Below are experts of layer 7 (counted from 0) of a mixture-of-experts language model. Rows are named router (the router's row for the expert) and show model dimensions 0-127. Each number is 50 + 15 x the weight over its row's rms, rounded and kept within 0 to 99.
After each expert's rows: a language model's description of what the expert responds to. This comes from a sample of Wikipedia text that the model never trained on.

# expert 8
router:37 48 37 53 28 52 41 45 31 39 46 46 46 56 84 52 46 47 27 51 72 71 49 55 68 51 26 38 41 52 28 71 57 26 74 85 73 73 58 18 77 60 46 61 57 44 36 50 35 51 48 27 52 79 42 46 44 59 41 54 45 35 62 52 76 36 39 45 31 62 65 41 60 36 43 17 63 71 57 60 43 37 53 43 48 41 54 48 33 41 69 76 33 21 55 72 33 38 59 49 42 51 25 64 45 32 62 42 39 60 74 59 58 44 52 31 31 31 34 28 18 42 37 61 61 54 67 30
Common first names like Charles, Henry, John, and word pieces inside surnames and foreign names, such as Ray-le-igh, Mar-re-ro, Fernán-de-z.

# expert 51
router:77 81 29 67 64 67 42 29 73 65 15 87 62 66 53 71 40 61 41 71 41 65 47 19 46 45 47 54 60 46 45 42 60 59 33 69 25 40 27 53 24 55 61 41 56 53 50 68 64 60 57 49 52 47 57 43 40 48 79 58 62 31 28 67 53 40 32 77 70 52 67 70 48 52 38 66 67 52 69 63 49 46 61 39 74 41 53 63 59 43 49 67 42 53 25 26 44 52 38 46 54 41 86 63 43 60 20 65 67 64 69 62 50 42 58 66 47 57 41 21 53 51 55 50 30 38 68 65
Commas, periods, dashes and line breaks ending clauses or starting list items, plus including and include, as in portraits – he.

# expert 41
router:32 50 55 35 35 32 82 56 46 59 45 47 49 52 30 43 28 77 54 80 60 55 45 34 73 51 57 70 51 34 49 37 57 50 71 29 42 46 41 28 58 71 54 49 52 83 44 40 75 27 28 42 40 56 43 55 56 21 52 63 32 59 65 54 43 43 39 37 69 56 36 55 71 28 49 15 49 67 52 77 31 68 27 46 48 35 27 54 47 53 62 63 86 47 54 53 44 80 69 69 57 32 45 34 83 35 29 43 52 43 38 67 47 35 49 56 37 43 68 53 38 84 62 64 39 40 56 46
Auxiliaries and verb or adverb endings in narrative clauses, such as was, been, became, were, -ed, -ly, -s.

# expert 38
router:37 46 58 41 56 68 32 47 52 45 57 52 58 38 33 68 22 64 36 43 67 57 62 74 63 51 55 40 49 26 54 49 68 44 76 43 57 59 67 63 48 58 68 18 40 34 37 57 28 36 74 56 59 40 58 52 27 57 55 48 23 58 61 50 44 54 30 49 45 34 61 45 49 35 43 31 61 37 76 46 41 50 58 60 64 33 35 30 40 00 38 17 34 35 18 78 66 35 58 57 72 70 42 63 50 24 56 43 62 63 53 70 38 30 37 48 50 24 54 56 68 49 47 37 35 56 86 59
First names like William, Thomas, David and United before States, plus mid-word pieces of surnames and places, such as Bro-m-ley, Ly-n-x.

# expert 44
router:42 41 52 34 58 63 46 60 39 66 78 69 41 47 45 42 60 73 21 39 57 46 59 75 26 43 52 59 58 54 51 59 42 56 50 30 50 60 55 43 51 27 38 68 79 65 55 59 74 34 27 48 52 54 65 53 50 35 58 32 57 79 06 52 46 55 33 41 77 23 64 47 82 61 51 52 51 73 41 33 59 63 54 20 41 66 61 62 57 45 74 42 59 55 42 50 28 33 42 26 56 44 80 31 43 46 46 38 61 43 51 38 71 61 51 67 83 49 45 36 48 64 44 41 51 39 91 19
Units and numbers in measurements and statistics, such as °, km, sq mi, million, crore, and trailing digits of figures.

# expert 10
router:30 54 70 38 24 31 76 74 47 57 52 54 73 48 39 74 18 79 47 65 48 57 48 44 39 61 53 43 65 59 31 33 46 47 42 35 60 57 46 72 71 49 70 45 65 25 40 53 32 61 53 35 41 68 24 58 58 41 39 44 38 67 49 57 22 70 60 53 46 65 29 59 52 61 68 44 63 45 63 71 50 48 37 39 46 76 56 46 41 53 43 57 47 47 38 78 65 66 48 40 46 71 60 31 62 68 63 60 44 30 58 53 90 50 54 74 79 64 68 23 47 42 40 72 29 15 27 47
Bare space tokens before numbers in sports tables or before adjectives after is/gets, plus prefixes like un, dis, re, ex.

# expert 35
router:74 38 48 39 58 57 66 76 60 32 50 48 55 43 56 21 24 47 66 26 29 45 24 44 49 44 62 56 25 38 57 43 59 23 52 49 56 52 31 44 65 73 31 59 47 70 42 58 54 37 56 54 47 64 50 50 55 68 37 55 86 66 40 52 15 67 36 18 37 41 76 41 43 58 63 61 43 62 42 41 54 40 10 26 37 32 45 18 79 47 65 68 54 52 56 39 43 61 64 73 46 47 66 51 53 40 46 63 41 54 34 21 38 46 46 67 35 29 33 51 61 42 33 25 43 60 41 25
Field names and markers in infobox lists after a line-start dash, such as Running time, Place of birth, Born, Website, with dates and colons.

# expert 30
router:44 55 28 21 45 62 76 60 46 54 66 48 69 43 68 48 43 51 28 45 70 52 56 72 53 54 45 65 37 27 33 59 48 23 53 50 68 54 40 28 44 93 33 59 34 36 58 47 47 73 68 44 60 42 33 50 36 47 60 45 40 61 81 46 76 53 54 35 43 58 70 51 47 34 32 35 58 72 60 38 86 27 51 77 55 52 75 52 36 65 43 51 26 49 57 62 30 38 62 61 33 99 35 57 29 39 47 43 45 48 43 52 80 37 64 50 32 63 48 67 33 39 58 46 38 50 61 62
English-language person names, US cities and sports teams, and name endings like -son, -ton, -ford, such as Boston, Denver, John, York.

# expert 26
router:35 36 84 58 36 52 52 51 37 61 34 37 37 57 35 54 39 23 73 50 50 48 55 65 70 70 46 59 74 55 52 63 57 57 48 44 48 26 66 51 62 46 36 41 51 18 64 52 42 51 37 47 41 60 13 37 41 39 62 37 29 43 30 69 37 63 50 68 50 57 46 52 47 73 49 61 57 41 56 60 24 33 38 77 57 88 58 53 46 65 25 42 09 62 53 57 33 42 27 68 37 45 30 47 57 73 67 59 49 25 68 61 58 37 62 61 76 61 41 29 72 41 37 64 23 33 27 43
Bare space tokens between words or table cells, opening parentheses and quotes, heading = signs, and first year digits after spaces.

# expert 54
router:47 63 52 72 39 42 75 51 28 57 58 67 54 41 69 29 74 46 59 23 54 50 59 33 33 44 40 36 36 21 52 80 61 48 39 57 51 56 70 52 56 27 66 61 54 55 63 74 42 54 22 47 61 52 68 65 53 51 56 37 74 56 48 69 54 30 35 54 58 31 48 80 60 63 58 37 33 46 29 64 40 51 24 30 48 53 54 56 67 61 64 32 29 51 53 67 40 40 34 40 42 32 56 63 47 50 56 64 62 29 47 06 93 82 45 59 79 71 63 42 40 38 44 40 47 30 64 38
First piece of a lowercase word after a space, often a Latin prefix like de, re, dis, con, pro, ex, as in de-puties, de-legation.

# expert 48
router:47 74 36 55 44 57 60 66 51 79 48 23 43 36 53 41 50 56 50 47 32 32 09 42 38 58 62 55 48 35 55 57 24 42 33 64 43 31 49 38 55 40 95 08 55 62 34 68 87 58 54 65 63 44 52 58 35 43 34 46 55 73 53 37 40 50 43 55 14 61 35 64 45 46 64 45 49 59 36 58 39 54 57 45 39 60 61 52 52 18 33 50 50 39 36 44 72 48 46 48 64 63 35 73 23 35 13 71 41 63 42 23 37 51 66 70 63 71 47 58 43 40 23 39 57 48 59 49
Heading markers == and heading or infobox label words like Career, History, Personal, See, Occupation, Genre, Release Date.

# expert 13
router:40 32 31 44 38 60 43 49 47 45 56 58 63 42 58 47 46 46 19 49 83 53 49 78 44 59 47 28 46 41 58 63 38 34 68 71 51 62 51 51 76 59 60 52 46 43 38 46 49 86 47 10 49 52 38 51 52 58 56 41 38 38 66 42 69 57 60 41 36 55 59 36 67 36 44 25 68 29 65 59 36 47 43 44 42 72 49 56 37 12 51 54 28 36 71 73 49 28 49 44 28 68 50 55 55 26 71 74 45 53 70 70 70 26 57 42 25 52 32 38 34 73 12 68 52 65 54 21
Pieces of people's given names and surnames, often the surname's middle, such as Ed, Steve, Sch-les-inger, Mc-M-urray.

# expert 15
router:55 56 65 55 29 63 65 73 68 56 33 42 43 53 54 40 37 62 61 35 26 29 59 33 54 33 49 70 47 30 53 57 50 38 62 27 52 64 46 03 65 59 52 38 56 56 47 70 78 34 39 49 59 52 48 37 61 32 33 53 42 55 47 56 26 54 50 67 53 57 71 38 57 53 51 40 76 22 27 53 28 31 38 59 29 48 42 19 55 40 42 47 65 44 48 45 49 94 68 72 63 43 40 33 54 55 51 78 34 42 41 32 46 50 57 87 45 45 55 60 56 36 35 85 16 65 64 55
Field labels and heading words at list or table line starts, like Born, Location, Species, Height, Directed by, Head coach.

# expert 50
router:83 42 68 46 55 56 36 48 83 21 37 53 33 69 47 77 33 61 41 54 55 72 64 37 52 66 45 31 50 49 56 54 53 60 36 65 56 70 48 58 37 54 47 58 65 28 61 44 84 46 15 61 33 66 64 74 39 42 63 45 57 58 46 46 11 15 46 49 59 46 32 41 40 68 79 47 68 66 58 47 48 62 53 40 52 58 58 59 53 60 56 56 53 24 61 51 62 46 80 46 70 44 66 28 44 59 22 56 65 28 44 65 75 34 31 52 37 55 44 68 35 61 62 27 51 84 48 36
Conjunctions and linking words joining clauses, such as and, as, but, where, when, because, while, also had in census household statistics.

# expert 11
router:34 58 45 66 63 68 74 53 58 50 57 44 44 50 59 45 39 36 35 41 64 32 51 23 22 50 43 32 29 30 45 90 70 52 61 29 57 46 28 28 58 15 56 56 44 49 35 49 60 58 74 70 41 40 62 42 60 27 49 44 96 70 62 43 52 43 35 66 44 47 47 60 73 61 57 38 60 50 59 18 43 52 37 50 42 23 59 54 41 62 71 34 42 41 45 37 43 92 50 41 55 46 45 36 44 56 39 37 62 40 31 26 36 58 31 77 54 81 47 69 57 41 32 67 47 70 46 64
Word stems and possessives that take a following suffix, such as historical(ly), Serv(es), celebrate(d), he(ard), plus adjectives like main, political, personal.

# expert 53
router:90 51 33 27 54 55 26 51 41 11 27 70 53 49 53 59 69 57 55 30 36 79 37 38 43 93 33 35 64 49 49 45 22 60 34 54 43 62 40 50 43 54 74 63 48 61 67 28 76 63 55 58 79 48 43 36 63 49 31 76 40 39 36 28 20 49 68 63 54 53 38 51 43 51 39 47 54 36 66 48 21 51 48 44 44 47 62 56 32 51 41 36 53 34 57 38 31 40 47 63 55 42 23 61 24 63 45 60 49 39 31 51 49 36 38 18 58 40 74 28 54 30 68 58 36 64 46 47
Prepositions following a verb or noun in running prose, such as in, of, to, on, from, during.

# expert 39
router:45 57 50 50 47 39 49 50 49 57 78 39 78 90 22 34 52 69 46 46 65 55 37 66 42 31 91 35 38 33 67 39 46 49 50 48 40 16 79 69 38 21 65 42 57 33 52 25 65 43 46 53 52 35 46 58 30 52 30 52 67 64 54 51 36 64 59 61 35 53 64 31 45 56 48 53 63 35 41 41 57 73 24 47 77 36 49 59 51 51 74 52 51 41 43 53 46 65 41 36 63 41 65 69 40 66 63 58 69 36 41 44 45 24 55 48 78 35 83 55 68 75 46 47 67 29 84 58
Unit abbreviations, number words and the article a before quantities, such as km, million, four, a decade, plus pieces like Met-ac-ritic.

# expert 33
router:38 69 72 43 57 64 87 62 40 55 73 49 51 63 38 34 28 84 36 54 36 36 53 55 43 47 42 62 35 36 40 32 33 26 34 43 56 53 36 49 67 74 66 36 48 81 52 72 67 70 64 70 54 31 31 30 44 66 65 40 58 71 56 52 54 37 65 50 49 48 52 36 58 46 31 32 44 63 36 47 73 23 37 61 59 41 42 41 44 43 22 30 42 28 38 42 73 56 57 62 50 61 43 64 51 48 28 60 44 56 44 41 72 67 22 70 56 69 23 22 63 46 47 55 29 76 66 35
Sports competition and organization words and list dashes in team records, such as Division in NCAA Division I, League, Cup, club.

# expert 14
router:27 31 48 59 31 41 40 53 32 57 63 67 26 57 44 35 27 29 34 58 50 96 45 58 64 43 40 47 57 69 60 64 47 16 75 39 50 50 42 26 32 49 49 45 36 55 47 74 47 42 57 26 65 83 26 66 51 61 53 53 55 50 52 39 56 47 54 83 39 45 43 23 43 21 54 56 57 71 54 59 60 40 41 33 22 70 64 27 32 51 57 84 55 57 32 49 66 49 45 67 58 50 34 52 44 59 58 47 63 49 83 56 60 64 63 23 28 62 70 37 27 57 38 75 59 48 43 53
Final pieces of Slavic, Spanish, Italian and other foreign names and places, such as -ić, -ón, -ñ, -to, -ová, often in tables.

# expert 32
router:61 55 45 52 79 55 42 33 41 60 41 49 41 34 42 38 44 43 50 66 13 40 56 61 38 49 32 64 39 63 39 49 25 41 76 58 51 21 65 61 80 66 43 48 54 52 59 64 99 34 26 58 41 35 76 53 67 66 48 78 43 41 28 74 30 24 54 33 44 59 41 60 49 42 83 80 58 67 68 44 63 44 37 43 65 47 49 68 47 52 51 29 48 50 59 39 65 41 62 68 37 60 56 58 55 45 81 27 46 60 49 61 53 51 35 52 77 47 48 46 82 79 45 45 39 50 69 49
Digits and short words inside parentheses after an opening bracket, such as years (1974), (loan), (sf), (Note), plus Arabic and Japanese characters.

# expert 58
router:76 36 41 55 59 54 30 32 47 19 46 67 48 31 56 71 66 62 43 30 42 57 35 50 45 59 44 30 69 66 27 49 34 67 37 69 68 25 38 52 65 46 71 79 34 76 60 38 49 54 54 74 66 33 53 22 77 67 39 65 60 58 42 33 24 47 75 67 52 44 36 58 66 44 45 26 29 27 54 31 37 40 66 52 66 33 41 67 54 31 52 40 63 59 53 35 62 41 44 57 25 70 54 20 49 52 65 62 43 42 41 44 70 43 48 28 50 70 50 34 28 27 50 54 33 70 30 38
Prepositions such as in, on, at, during, after, mostly starting a sentence or list item before a date or the, as in On March 25.

# expert 6
router:55 48 72 46 37 31 46 55 32 53 68 41 67 42 66 60 37 53 77 61 26 37 54 30 27 50 73 35 50 71 60 68 66 31 36 67 21 60 49 46 34 53 62 58 32 63 09 43 55 45 50 57 59 27 50 32 51 62 25 57 74 93 32 20 43 16 42 73 55 66 46 44 24 39 85 49 66 24 55 51 53 64 74 53 42 48 39 41 44 30 43 47 42 58 45 65 63 63 45 46 55 52 58 55 50 62 64 46 57 44 38 64 45 75 68 55 55 20 58 59 39 56 51 26 63 51 65 42
Middle pieces of verbs and adjectives before endings like -ing, -ed (advan-c-ing, relu-ct-antly), plus words like least, born, approximately.

# expert 28
router:51 60 48 32 67 31 51 69 17 50 42 72 65 64 39 53 28 64 64 69 52 22 53 38 72 71 40 28 43 27 59 51 31 65 21 71 25 76 24 72 29 57 29 60 45 48 45 44 31 55 60 30 43 46 62 32 58 60 64 70 69 41 29 79 15 57 47 54 62 52 78 72 65 64 53 33 44 51 61 49 73 25 59 44 70 68 66 58 49 63 59 54 56 72 41 64 42 47 55 60 42 67 66 56 65 41 43 64 70 53 81 39 49 66 52 38 50 42 49 39 48 40 33 37 37 45 49 28
Hyphens and en dashes in scores and ranges (2-0, 6–0), open parentheses and quotes, table cell separators, and position codes like MF, DF.